From a checkpoint of a small mixture-of-experts model trained on Wikipedia.
Experts: 16 experts in each of 11 layers, a sigmoid router.
Training: a variant of SOAP for the experts, 405M tokens, 6179 steps.
Below are experts of layer 5 (counted from 0) of a mixture-of-experts language model. Rows are named router (the router's row for the expert), gate (a neuron's input weights, with its number), up (a neuron's input weights, with its number) and show model dimensions 0-127. Each number is 200 + 30 x the weight over its row's rms, rounded and kept within 0 to 999.
After each expert's rows: a language model's description of what the expert responds to. This comes from a sample of Wikipedia text that the model never trained on.

# expert 11
router,236,184,222,250,231,208,192,140,192,199,200,237,192,189,232,149,179,170,191,250,188,159,234,210,245,188,205,187,179,188,251,174,228,161,218,234,185,229,195,214,197,204,185,184,180,169,235,270,199,186,209,197,171,192,225,233,266,172,194,169,211,192,173,248,232,127,215,212,190,191,197,186,202,189,211,213,172,219,217,157,155,233,203,150,166,182,213,216,214,199,127,148,224,178,203,229,184,146,138,211,268,169,177,239,203,189,225,170,206,209,226,182,235,257,216,184,184,184,245,222,191,202,256,215,234,198,230,147
gate0,179,173,208,200,189,187,223,209,204,164,211,260,259,173,276,220,198,198,168,223,201,189,198,203,219,239,201,152,136,224,182,164,198,237,243,172,208,225,230,192,189,201,243,175,204,207,235,180,214,204,238,167,209,207,233,208,235,158,200,182,244,242,249,258,236,186,199,214,252,120,219,200,240,188,179,171,251,187,206,185,170,178,185,178,141,215,184,196,177,190,192,213,230,176,228,253,155,164,123,221,219,187,171,194,175,252,206,202,191,187,225,186,210,125,209,162,216,222,214,164,227,232,201,160,200,188,229,203
up0,147,204,206,153,148,211,201,209,150,212,223,224,178,174,240,187,180,232,227,213,168,254,226,204,179,197,258,199,175,201,177,195,187,244,202,174,140,196,200,203,204,172,226,225,164,202,172,237,170,181,231,181,193,213,228,232,181,190,172,165,188,281,204,230,210,183,156,223,205,137,220,191,219,203,186,166,201,209,193,186,196,152,216,187,213,221,230,200,234,199,263,245,239,159,216,233,164,242,161,250,209,209,224,210,196,250,185,227,179,255,216,150,189,216,119,236,220,180,209,179,205,268,186,179,196,208,177,141
Description: Later pieces of split English words, often Latinate suffixes like ion, ment, ing, ript, ruct, as in inscriptions, production.

# expert 10
router,184,151,185,214,172,201,225,123,205,220,257,199,179,177,196,204,282,190,193,246,181,197,288,213,187,177,207,197,161,189,211,223,216,209,211,196,211,185,185,247,197,208,202,183,213,215,260,207,219,139,198,212,137,211,213,212,200,148,146,170,260,215,161,206,178,177,217,230,209,199,183,256,201,194,197,209,168,221,199,202,130,187,163,135,176,205,189,214,215,218,188,195,194,193,247,171,220,233,178,186,290,230,206,174,226,208,143,191,210,207,237,174,199,230,207,212,207,167,190,200,202,200,242,230,244,168,203,150
gate4,196,191,240,151,218,213,164,230,261,205,224,184,202,138,202,232,216,180,205,194,185,176,233,177,170,179,231,195,202,240,224,210,217,156,134,242,187,234,227,163,170,173,219,186,237,199,191,182,183,174,210,192,179,240,225,233,220,206,194,227,163,186,158,207,199,178,195,213,207,233,220,126,230,235,175,217,207,184,195,202,161,171,169,149,154,256,242,180,127,203,186,198,221,221,137,176,158,192,183,163,165,205,118,220,199,196,189,177,185,158,199,220,178,203,169,183,237,188,169,225,142,170,175,256,244,188,199,172
up4,191,181,178,180,219,195,180,214,238,258,228,179,177,213,191,150,225,212,189,183,213,126,267,175,219,167,245,196,189,184,160,188,264,215,209,154,239,156,246,259,272,192,220,199,152,207,190,200,197,188,181,193,243,198,216,181,192,206,233,203,194,128,150,191,222,217,174,180,188,200,243,180,220,184,246,201,305,187,217,227,172,193,199,254,210,162,244,233,194,177,195,223,204,193,157,226,188,185,193,190,151,195,171,161,230,215,232,221,216,160,172,222,207,234,194,192,219,192,206,181,175,230,219,191,149,201,197,163
Description: Sentence-final periods, paragraph breaks and the = opening section headings like See also, plus table pipes and sentence-initial He.

# expert 2
router,195,152,263,230,199,195,271,156,165,217,220,241,175,192,223,169,219,161,196,230,201,177,231,185,206,223,171,199,183,230,217,234,219,199,209,216,175,188,193,219,200,249,179,196,177,189,237,254,196,156,144,223,176,224,209,233,237,176,206,189,233,223,183,242,223,170,241,220,219,229,173,225,222,181,189,251,179,199,231,149,139,235,201,144,154,174,256,241,219,192,171,155,197,192,227,199,184,209,134,183,232,211,188,171,187,177,164,161,230,243,209,221,214,252,200,228,158,161,200,197,228,215,236,240,200,167,249,161
gate0,196,148,171,186,216,233,210,198,124,195,210,206,251,196,251,204,184,197,162,253,220,185,176,169,188,226,176,156,202,215,258,193,188,258,229,143,210,164,194,182,205,235,261,193,195,194,237,235,228,202,266,210,202,208,263,160,209,190,217,181,238,198,227,163,239,186,207,179,240,158,196,211,194,242,142,194,186,180,212,186,165,173,137,215,189,208,223,177,185,226,196,183,214,158,206,202,169,232,158,175,269,204,189,152,217,213,235,245,181,209,246,230,206,206,169,223,158,248,205,249,209,258,213,197,195,205,212,197
up0,173,179,199,194,180,209,191,217,138,200,178,160,224,167,253,171,172,220,155,190,162,190,208,245,198,201,201,192,229,208,185,195,215,227,215,165,188,173,193,202,198,134,224,226,179,186,208,239,219,206,249,200,204,157,203,168,152,164,281,169,189,195,204,205,201,195,189,217,200,111,179,193,200,213,178,166,205,247,235,201,206,175,182,237,167,187,277,177,230,201,258,229,205,180,206,222,137,223,162,194,215,182,217,214,251,253,211,231,135,246,220,191,175,261,207,228,197,161,226,244,169,208,196,165,203,158,173,170
Description: First capitalized piece of personal or place names, often after a table pipe or comma, such as Ko, Matt, Č; also table pipes.

# expert 0
router,245,192,224,240,190,224,230,157,180,194,230,207,172,209,211,186,254,206,204,251,169,165,260,188,236,221,169,195,178,216,249,176,245,189,156,209,151,208,237,233,222,212,158,179,151,197,219,230,175,158,165,182,170,223,224,226,230,161,202,188,203,240,167,228,206,162,221,197,222,228,201,204,240,191,175,225,168,231,214,164,193,260,210,197,151,197,236,208,227,184,131,183,179,197,221,152,176,246,149,204,239,204,172,208,205,174,178,162,251,192,213,201,266,238,227,182,173,165,217,186,187,216,222,219,254,170,210,131
gate0,205,157,210,179,231,172,253,228,198,91,220,211,248,205,247,206,237,229,176,223,189,185,178,194,226,239,190,114,174,213,254,201,224,292,191,160,192,168,221,192,208,233,203,206,206,188,241,192,209,266,240,208,187,181,232,222,218,203,216,186,243,217,187,196,209,175,225,180,216,213,218,204,210,250,181,158,188,182,214,185,140,180,170,232,170,199,203,117,176,200,191,206,230,179,237,214,164,199,155,205,274,185,188,185,167,225,256,199,185,226,214,190,208,190,190,213,191,252,183,189,201,233,185,195,205,189,201,208
up0,151,147,242,166,182,225,188,239,150,203,186,215,192,146,196,177,212,231,234,183,172,229,221,168,220,174,257,173,198,233,188,222,164,263,187,209,135,175,230,240,246,174,197,227,156,199,189,233,183,185,229,212,207,195,201,191,199,155,212,195,207,252,175,231,222,173,185,216,183,116,238,221,201,211,185,167,205,183,249,221,194,182,232,241,207,206,222,202,237,226,222,235,260,177,184,188,174,233,171,214,195,213,163,210,193,251,199,229,196,191,248,164,203,255,190,264,174,170,177,203,177,249,184,197,199,171,142,154
Description: Word-internal pieces and short function tokens like of, to, colon and hyphens, including table separator dashes and hyphenated compounds such as pay-per-view.

# expert 7
router,218,175,239,215,156,177,246,166,180,228,225,234,172,174,228,204,210,191,180,227,200,157,258,177,251,220,173,161,147,219,245,185,241,187,217,220,153,204,186,228,207,233,177,210,195,214,257,277,200,161,190,172,208,244,194,247,243,179,197,172,233,224,184,235,197,187,196,216,213,198,179,223,197,165,186,243,178,200,240,178,158,264,170,179,173,154,247,242,236,194,175,146,219,166,212,191,173,156,163,187,224,144,152,205,209,172,194,191,203,233,217,213,217,250,226,226,169,195,226,201,212,230,232,183,217,186,256,163
gate0,179,180,183,226,228,176,251,195,176,200,251,200,258,153,255,214,228,187,151,250,193,180,197,187,195,209,191,102,178,228,232,215,187,229,222,191,200,176,164,165,202,237,226,149,189,193,207,166,182,230,297,203,223,213,236,203,241,202,220,213,241,237,260,226,201,186,195,185,204,178,198,185,190,258,180,145,231,226,185,196,139,198,162,171,165,230,189,195,177,219,198,194,215,171,228,218,185,225,175,237,202,212,183,183,186,258,227,204,199,228,184,193,223,167,197,230,204,249,246,226,211,251,205,184,211,186,240,148
up0,159,215,213,182,151,192,202,219,140,259,224,170,192,145,242,184,223,225,187,228,157,231,207,239,192,185,286,204,200,223,186,251,162,228,194,198,148,192,179,192,179,155,223,252,156,208,180,240,226,206,323,192,233,187,219,206,179,153,226,170,211,217,214,255,195,203,190,168,195,145,213,211,205,244,181,181,230,214,210,254,198,178,224,211,189,201,230,236,205,227,219,216,213,159,213,236,162,214,186,232,181,214,199,179,213,239,172,218,200,202,191,189,213,219,181,243,160,163,173,189,162,216,185,169,185,192,194,153
Description: Pieces of non-English personal and place names, especially with accented letters, e.g. Tou-lo-use, McCorm-ick, Rio de Janeiro.

# expert 5
router,206,150,256,224,197,179,226,150,182,205,213,225,139,215,208,164,216,154,211,241,196,179,223,204,187,225,173,192,210,255,206,259,202,178,230,231,187,231,185,211,241,211,151,223,166,203,216,223,210,140,179,212,210,238,195,242,219,162,208,200,233,184,161,216,202,150,181,222,254,257,182,231,200,197,220,198,191,219,222,179,169,211,192,188,168,197,224,250,196,179,158,116,177,201,238,179,184,142,117,182,233,195,229,205,225,193,158,160,191,260,243,169,219,222,194,208,155,167,235,190,224,203,244,199,187,217,232,206
gate0,228,206,206,210,206,178,248,197,203,201,175,252,194,186,229,178,215,149,121,240,205,202,207,224,139,213,212,188,195,187,222,173,209,230,210,165,199,137,239,177,230,227,270,178,220,165,224,167,187,216,241,182,139,218,224,221,223,227,215,255,215,206,255,173,233,216,226,178,202,172,203,200,213,253,193,145,222,234,206,180,202,222,206,192,173,219,136,163,146,201,204,173,266,209,257,235,154,183,140,159,239,174,156,177,179,186,236,213,220,232,235,181,193,178,163,202,164,188,212,206,206,227,180,189,185,197,212,162
up0,119,212,232,184,165,206,207,206,126,196,148,176,185,163,222,190,212,191,210,174,141,195,261,231,217,212,250,214,191,179,152,223,213,193,213,168,159,178,200,222,123,191,217,202,196,187,211,217,163,177,218,182,185,201,178,187,137,208,217,216,227,227,178,249,250,233,122,195,214,125,239,222,183,242,194,137,218,216,211,186,228,176,199,219,185,159,210,160,228,226,224,210,208,172,188,161,178,200,175,232,213,198,141,212,229,208,209,178,162,226,239,169,199,247,188,226,184,166,182,215,200,217,157,210,209,165,172,184
Description: The article "the" and nationality or place words starting named entities, such as American, British, United States, the Arizona Cardinals.

# expert 3
router,214,193,231,224,197,202,234,134,170,200,237,203,186,194,210,183,215,153,151,220,191,205,255,166,186,214,181,197,182,194,215,223,254,201,189,230,150,168,183,258,230,258,160,180,198,225,213,234,214,197,165,207,214,220,232,232,246,163,180,196,218,246,196,249,174,153,215,183,212,242,179,205,204,230,163,249,137,218,241,187,170,231,183,147,165,141,236,221,209,193,149,161,213,185,205,187,214,166,155,219,260,183,188,167,207,160,168,137,217,249,232,209,208,203,214,201,143,193,194,209,184,215,207,217,260,193,232,199
gate0,222,160,214,196,245,205,228,197,181,215,207,228,230,194,270,244,197,191,167,229,217,182,161,184,193,220,179,176,154,264,199,198,203,240,232,162,185,170,197,185,208,230,242,197,187,180,241,196,184,251,249,210,259,226,265,177,262,158,232,223,255,240,203,223,191,236,195,175,221,183,177,194,218,249,196,159,173,224,230,193,178,155,233,154,181,215,196,147,178,177,179,184,242,196,161,239,217,204,163,229,245,193,216,163,197,225,279,206,183,214,214,201,171,159,214,204,189,241,278,177,203,215,192,189,181,192,216,187
up0,191,211,236,220,164,224,193,246,168,207,203,245,184,173,181,169,214,236,261,242,123,229,230,147,168,255,201,203,136,223,166,216,212,247,204,217,159,171,198,192,216,138,234,225,182,186,179,166,250,154,205,157,197,214,233,172,157,206,220,213,190,207,203,258,234,227,168,221,213,162,225,205,219,236,189,186,220,167,244,256,166,196,207,202,217,169,190,207,222,218,196,189,255,245,191,218,211,250,189,217,172,259,171,211,199,215,155,211,162,217,199,219,200,232,169,164,209,158,199,242,212,179,254,206,201,171,167,196
Description: Pipes, hyphens, brackets, degree and minute marks, units such as km, kg, UTC inside tables, coordinates, ISBNs and time zones.

# expert 13
router,252,196,228,217,225,225,214,171,175,203,217,211,174,197,216,185,218,189,186,220,196,145,229,167,189,231,204,206,201,218,212,232,201,211,189,228,157,242,236,274,264,225,144,158,210,207,240,234,209,174,189,178,198,209,255,224,222,185,243,175,217,218,189,211,247,183,201,190,229,210,209,225,183,165,214,219,168,218,253,159,170,204,190,164,189,164,226,224,199,170,161,182,232,202,254,223,189,201,94,223,255,157,203,178,228,176,176,110,211,239,208,192,246,235,216,199,163,150,223,207,179,172,221,223,230,202,224,202
gate4,202,176,230,191,220,186,99,218,186,218,233,134,212,167,211,225,210,182,248,223,220,226,223,168,197,214,152,180,267,212,234,237,190,206,157,194,196,217,201,201,200,205,201,227,199,227,192,189,232,187,259,188,183,250,189,249,188,153,112,216,222,191,168,170,197,205,195,187,247,151,245,165,242,216,227,163,199,195,191,164,228,170,194,180,219,250,235,154,125,198,186,210,192,223,178,192,187,181,173,193,175,181,142,157,229,207,161,153,209,176,175,233,221,204,151,219,237,195,200,195,198,219,161,226,211,196,227,185
up4,206,186,163,181,181,134,125,221,190,236,197,228,195,213,118,153,204,186,236,233,203,131,266,168,171,225,231,138,187,179,193,138,234,235,208,178,192,241,203,235,245,201,222,142,178,178,184,221,155,202,176,195,201,197,193,224,217,190,158,160,155,189,180,198,207,193,231,215,170,167,233,210,267,190,201,196,250,221,195,161,189,182,181,251,224,168,255,176,197,207,208,216,210,208,205,212,221,184,209,217,176,170,203,220,201,232,213,181,200,165,208,224,231,196,182,157,206,194,232,158,167,203,165,188,197,145,185,139
Description: Prepositions, mostly in, of, on, into, from, within, before a noun phrase, as in species of fly in the family.

# expert 8
router,223,172,217,277,215,155,218,130,177,198,235,213,177,213,210,152,263,131,178,244,192,174,239,186,205,228,196,219,160,210,217,240,226,224,205,228,189,203,192,223,215,208,175,155,185,221,227,236,217,146,175,195,176,243,208,210,222,144,192,174,246,226,193,217,166,122,210,164,212,221,164,195,213,205,186,217,159,230,202,175,137,224,187,128,154,184,235,227,192,208,182,179,199,187,242,191,210,224,166,199,251,197,182,165,207,168,147,171,194,213,247,194,227,227,196,187,182,174,203,217,198,212,235,189,260,197,228,173
gate4,215,159,213,205,228,178,158,227,243,193,166,150,235,144,213,229,192,183,232,174,168,198,227,133,133,206,186,153,250,237,204,236,215,219,207,211,206,191,206,186,190,197,214,201,233,242,224,177,189,182,236,165,190,260,207,201,204,145,146,214,177,217,201,174,152,178,178,133,234,189,239,197,223,215,194,215,196,198,172,178,216,158,215,133,221,221,210,211,136,213,194,196,213,181,155,192,208,147,124,188,185,171,150,250,230,207,161,189,192,242,219,213,211,195,144,179,201,226,161,167,173,210,170,226,210,222,211,177
up4,208,206,178,192,156,138,190,249,236,212,168,192,235,192,177,190,178,177,230,180,192,171,206,174,164,192,210,176,223,173,201,167,277,222,197,197,202,202,174,197,195,186,220,143,207,239,161,230,185,205,203,186,196,203,217,202,242,162,196,176,153,168,143,201,218,240,204,177,198,197,208,184,204,139,227,206,209,146,140,208,193,228,145,230,182,182,228,215,242,222,231,200,247,185,216,127,207,188,204,176,186,191,180,217,225,271,258,163,251,206,180,228,228,190,180,163,238,172,185,123,223,223,162,200,173,166,169,143
Description: Line breaks and the first token of a new line in lists and tables, such as list dashes, row pipes, and breaks after title lines.

# expert 15
router,218,178,219,225,193,179,234,147,156,192,251,214,164,230,203,163,221,174,215,235,228,169,248,169,190,217,185,216,190,218,202,241,255,206,191,231,160,189,198,243,213,243,135,190,197,231,221,242,214,135,166,221,179,230,218,235,229,188,225,185,222,233,175,249,187,156,230,197,229,252,162,202,194,209,202,221,163,226,215,149,179,229,186,171,140,181,241,234,211,189,182,160,191,221,246,172,199,203,167,230,235,201,193,203,212,163,177,144,210,212,254,204,226,221,212,192,152,175,212,180,212,263,221,227,245,207,258,154
gate4,221,152,275,171,223,195,132,216,228,249,212,187,174,178,213,223,219,195,213,177,219,224,235,196,164,220,207,193,224,232,169,190,246,178,206,241,172,255,177,171,162,202,234,223,215,198,203,209,175,177,222,169,212,269,216,244,205,181,166,208,161,241,177,164,207,223,253,165,239,200,245,146,204,228,188,198,243,175,193,185,241,148,196,153,238,205,193,216,135,206,173,202,196,214,143,184,190,170,174,194,184,194,180,199,249,214,220,217,148,207,205,191,205,193,135,192,209,230,186,184,239,229,154,252,226,239,245,177
up4,218,188,200,160,209,142,156,203,237,263,182,178,228,175,195,141,212,126,232,204,239,156,233,167,181,207,235,129,187,204,178,157,236,227,195,171,215,239,181,231,221,187,241,228,151,194,148,177,208,196,205,174,224,220,204,215,208,167,184,224,173,161,138,170,224,236,259,161,162,177,190,208,207,195,250,173,212,215,184,193,206,209,209,266,167,187,228,173,199,186,184,200,233,189,180,184,177,161,189,213,173,164,159,217,182,187,215,184,238,163,193,186,233,200,166,197,253,185,242,138,198,232,172,217,181,196,182,143
Description: Colons after field labels in taxonomy or infobox lists like Class:, Order:, plus election-table words such as votes, Turnout, Preceded.

# expert 14
router,214,194,210,207,185,228,226,128,169,203,249,230,168,189,206,182,268,209,188,233,152,193,221,190,199,189,203,206,166,183,211,218,221,214,227,237,159,156,198,250,195,217,185,237,211,211,260,212,257,178,194,196,149,235,194,208,235,182,165,199,246,199,164,239,189,184,197,198,210,200,189,244,242,184,194,230,148,248,233,168,159,204,159,152,188,186,219,205,206,161,147,185,217,234,200,203,214,236,107,216,213,167,217,199,225,222,148,189,199,225,213,179,180,242,211,206,188,151,218,234,172,247,251,230,236,177,244,151
gate4,247,195,267,176,246,207,118,221,201,196,210,179,205,206,235,188,218,208,205,210,210,176,278,180,167,206,179,169,228,243,255,184,208,214,121,211,182,215,175,167,180,183,219,168,185,214,190,162,216,149,222,160,186,249,165,195,200,184,162,223,143,180,180,174,149,221,188,210,233,186,260,167,213,238,173,238,228,185,196,189,194,130,174,167,247,215,189,176,108,237,211,204,229,208,164,192,166,162,191,147,193,201,204,166,158,199,180,195,183,185,199,206,208,227,178,211,199,194,170,196,199,184,188,227,237,194,210,169
up4,180,213,149,123,197,167,146,197,184,285,204,195,207,195,180,193,208,157,214,205,256,137,212,156,199,179,239,140,192,161,192,154,230,220,198,189,221,198,226,286,251,193,240,209,185,189,165,196,212,180,195,174,200,246,217,180,205,181,192,192,179,181,144,183,240,206,242,222,186,159,235,211,214,202,227,225,256,215,195,214,152,247,206,203,213,191,195,220,198,199,223,246,176,208,171,201,217,189,214,218,177,159,176,215,181,221,220,148,200,164,121,186,224,220,173,167,215,161,228,226,193,215,207,217,194,161,202,141
Description: Past participles and main verbs right after was, is, be or were in passive phrasing, such as found, located, announced, carried out.

# expert 4
router,234,185,270,206,191,217,226,183,188,236,225,192,142,191,226,175,217,183,200,246,198,153,224,173,239,218,145,157,163,216,194,190,225,199,217,241,162,201,209,249,277,231,167,205,196,243,254,235,194,193,166,220,170,225,197,211,246,198,222,181,242,173,151,229,184,164,194,212,230,236,183,186,182,201,223,239,178,209,222,165,195,219,188,166,158,156,236,245,212,185,145,174,180,203,226,156,159,188,145,210,245,168,200,180,237,157,165,155,233,209,215,204,222,240,202,194,161,189,227,156,194,210,253,232,177,181,232,195
gate0,164,157,203,172,173,187,194,189,183,160,222,210,247,133,217,249,277,228,156,242,204,215,133,166,207,200,207,159,132,179,189,185,205,256,204,202,175,198,211,200,225,211,188,166,263,192,256,205,225,206,224,237,217,190,263,205,220,186,216,192,221,231,249,235,239,220,176,186,181,197,218,232,206,238,210,143,179,223,175,214,185,204,195,177,172,212,201,211,165,170,190,144,218,180,210,148,245,199,157,202,218,209,188,132,196,206,245,168,231,194,198,181,242,195,172,192,194,242,251,175,163,242,237,182,202,203,234,194
up0,215,204,222,143,197,193,163,238,107,235,234,165,194,148,205,171,225,243,240,215,179,240,209,227,169,210,231,168,161,151,188,237,196,220,171,196,135,180,200,222,206,176,208,225,208,201,173,230,217,152,218,231,178,158,210,190,167,173,167,150,195,217,201,273,198,204,131,223,196,147,226,215,241,177,161,154,203,247,202,243,207,158,207,215,166,208,220,187,209,167,251,258,237,220,240,183,164,220,197,208,183,168,185,178,244,231,179,188,212,205,184,189,196,243,193,234,199,179,234,172,203,210,185,193,177,209,219,154
Description: Second or later pieces of place and proper names, especially after New, South or Los, such as York, Zealand, Angeles, Med-ica-id.

# expert 9
router,248,176,250,254,199,181,202,164,181,194,197,215,181,218,194,139,249,161,175,212,165,185,228,196,211,237,155,188,135,198,203,230,234,221,196,237,169,220,198,241,237,217,164,183,162,218,260,229,237,183,166,216,156,220,239,238,229,166,213,185,217,248,197,229,186,170,223,198,211,245,159,224,199,222,184,249,190,221,216,161,148,255,205,163,148,205,258,247,200,209,185,160,184,207,239,203,210,178,146,187,250,204,209,157,180,183,171,157,194,194,253,207,216,224,193,189,190,184,183,212,228,218,196,231,233,202,269,184
gate4,230,159,266,186,205,180,127,218,152,225,218,152,194,185,237,224,185,186,204,177,242,218,249,175,124,196,177,164,213,223,196,226,228,183,181,229,199,204,194,198,146,166,183,213,181,179,225,175,202,161,219,160,218,221,188,234,169,177,160,214,194,198,176,175,212,249,234,191,227,207,233,143,217,227,173,210,200,158,237,144,238,140,201,139,255,238,214,183,132,194,212,183,197,193,138,193,227,183,156,191,151,182,175,200,219,186,176,208,175,201,187,204,198,247,152,213,209,207,199,169,195,207,171,235,225,250,210,232
up4,180,192,163,152,193,154,157,265,242,262,172,190,218,216,182,132,203,162,228,208,210,142,265,196,190,170,244,145,187,184,173,160,235,236,195,201,222,234,213,233,227,180,227,188,198,222,198,183,183,199,178,168,202,196,194,221,221,158,178,198,173,169,141,182,237,208,240,144,186,174,216,162,214,168,212,197,249,169,223,182,187,193,259,222,190,227,231,207,234,194,219,246,211,179,194,161,213,175,178,205,177,194,171,211,203,228,222,174,219,172,172,248,239,197,184,208,233,161,211,139,190,188,191,214,161,139,224,139
Description: Year numbers and date parts in birth parentheses, citations and tables, e.g. born May 9, 1986; Ferreira et al., 2024.

# expert 12
router,194,163,236,233,194,178,219,163,190,197,200,201,184,239,236,162,199,195,175,261,243,166,236,160,201,212,186,200,169,217,190,209,235,156,222,223,170,203,175,209,222,209,154,174,172,215,250,276,189,163,178,198,160,205,190,214,224,169,220,170,193,203,215,264,194,136,243,189,204,219,209,199,201,207,222,232,143,197,232,144,179,225,172,120,161,193,227,232,212,158,176,155,181,171,220,195,163,214,143,198,270,209,231,168,219,200,203,141,183,195,216,193,190,248,189,192,162,168,222,207,215,208,238,202,255,204,245,170
gate0,220,154,189,202,188,221,208,199,218,186,228,220,242,191,229,199,209,210,165,245,225,168,167,237,210,188,190,125,197,271,244,178,191,219,205,166,202,162,225,211,249,174,218,160,236,217,252,223,235,179,258,216,172,228,276,200,196,177,214,193,214,180,257,233,235,184,220,245,226,162,190,168,229,230,156,181,196,189,197,203,176,180,157,228,145,218,186,200,240,201,187,168,210,140,176,198,167,220,151,176,237,183,207,166,181,207,281,170,192,202,219,178,177,187,153,240,193,207,228,165,209,246,241,201,208,241,223,189
up0,184,235,196,169,158,227,211,249,154,211,156,162,185,196,204,170,189,236,229,212,135,223,231,248,244,170,197,206,231,228,191,258,202,236,222,156,179,143,218,214,223,138,209,230,189,193,211,244,248,170,232,232,168,209,244,186,162,194,202,163,193,206,214,273,265,175,189,263,181,132,187,186,241,198,163,179,194,185,219,250,184,174,212,234,197,182,210,205,221,190,243,177,207,184,194,229,158,179,191,204,186,207,225,193,188,210,182,209,204,195,248,160,186,257,172,225,204,180,199,197,196,258,234,213,176,191,220,140
Description: Final pieces of nouns and titles in lists, infoboxes and headings, such as plural s, closing parentheses, and editor, architect, Bibliography.

# expert 1
router,214,168,210,244,208,215,217,167,180,220,202,226,221,144,238,180,221,184,224,219,180,166,221,160,208,229,192,172,173,213,211,184,218,224,200,183,166,181,208,208,252,202,195,159,163,225,203,269,199,182,208,228,172,203,217,204,231,132,199,163,198,224,164,241,241,176,232,219,221,197,213,206,241,192,211,221,162,214,282,149,183,246,196,170,183,174,229,272,204,197,165,149,199,157,243,192,196,217,125,193,259,160,240,175,231,182,183,152,208,217,206,203,220,248,207,204,174,154,194,257,183,216,214,207,256,168,232,183
gate0,195,162,162,203,186,191,224,212,169,189,202,245,243,203,252,210,230,194,163,256,206,208,166,225,169,219,195,169,113,242,222,175,189,228,180,173,195,179,200,170,204,218,238,159,191,203,215,202,188,231,250,181,177,225,253,195,246,196,193,166,224,237,236,230,240,201,202,165,216,152,182,190,209,257,196,172,219,192,241,162,150,194,198,155,157,223,165,161,192,182,196,194,264,155,188,242,166,177,158,179,214,189,207,167,188,246,216,213,198,236,188,221,213,179,163,215,197,256,195,130,190,234,224,157,219,165,257,219
up0,153,187,164,145,157,218,192,247,160,237,170,201,166,166,205,179,206,234,194,207,166,232,233,217,175,186,263,244,188,201,201,243,213,198,162,173,167,210,184,221,186,169,230,156,178,201,202,208,244,149,230,202,185,183,173,202,181,179,192,163,216,237,264,250,233,230,151,242,214,140,172,186,275,239,173,200,239,159,253,185,176,186,208,206,186,239,187,204,192,192,228,226,234,202,184,228,152,210,193,222,226,200,161,222,255,227,196,193,189,222,214,213,169,215,169,246,149,175,226,164,153,186,202,198,188,197,202,138
Description: Word-final or mid-word pieces like s, ly, y, er, and words such as half, much, far, first, largest, quite.

# expert 6
router,248,140,229,261,193,237,214,162,195,230,232,210,193,207,175,167,258,167,206,203,186,125,229,201,232,241,190,197,153,219,244,208,209,183,191,222,167,192,215,205,214,222,183,188,175,210,218,222,224,162,185,217,194,185,230,231,190,130,202,163,185,246,162,226,221,131,221,238,221,175,188,209,208,197,219,197,154,186,207,174,138,232,181,168,187,194,204,216,207,153,189,175,216,160,231,191,185,199,91,189,249,165,205,175,213,195,197,152,224,204,246,197,231,199,172,200,175,165,197,243,211,198,230,245,212,171,214,148
gate4,230,194,250,152,224,213,153,202,174,223,231,164,214,178,220,283,170,187,243,229,199,233,181,169,171,185,149,181,212,228,244,174,205,188,185,215,186,185,214,191,190,206,230,241,211,214,198,156,239,164,235,208,210,266,194,213,210,158,166,214,217,214,169,219,178,214,195,196,254,181,222,208,214,192,142,265,218,154,199,123,194,167,189,138,238,253,182,178,199,201,181,199,209,208,171,196,136,198,183,132,197,170,161,217,194,248,222,187,151,162,176,196,211,226,136,210,173,215,207,203,212,196,160,197,232,215,184,210
up4,212,198,177,153,179,184,148,239,226,227,184,206,241,188,159,157,193,158,210,224,260,191,207,186,180,178,234,175,216,199,169,166,223,257,227,105,236,183,192,221,207,149,264,171,232,230,205,184,194,194,176,215,200,173,177,217,219,188,163,176,158,211,174,211,208,207,244,154,165,203,219,265,243,184,209,213,290,236,213,193,166,229,191,250,164,226,211,201,191,238,211,221,219,217,172,215,220,205,159,197,196,222,213,185,201,232,168,201,235,212,169,230,232,216,179,175,229,136,191,194,191,204,205,151,147,182,209,155
Description: Conjunctions and connectives starting a new clause or phrase in running prose, mostly and, or, but, while, until, then, often after commas.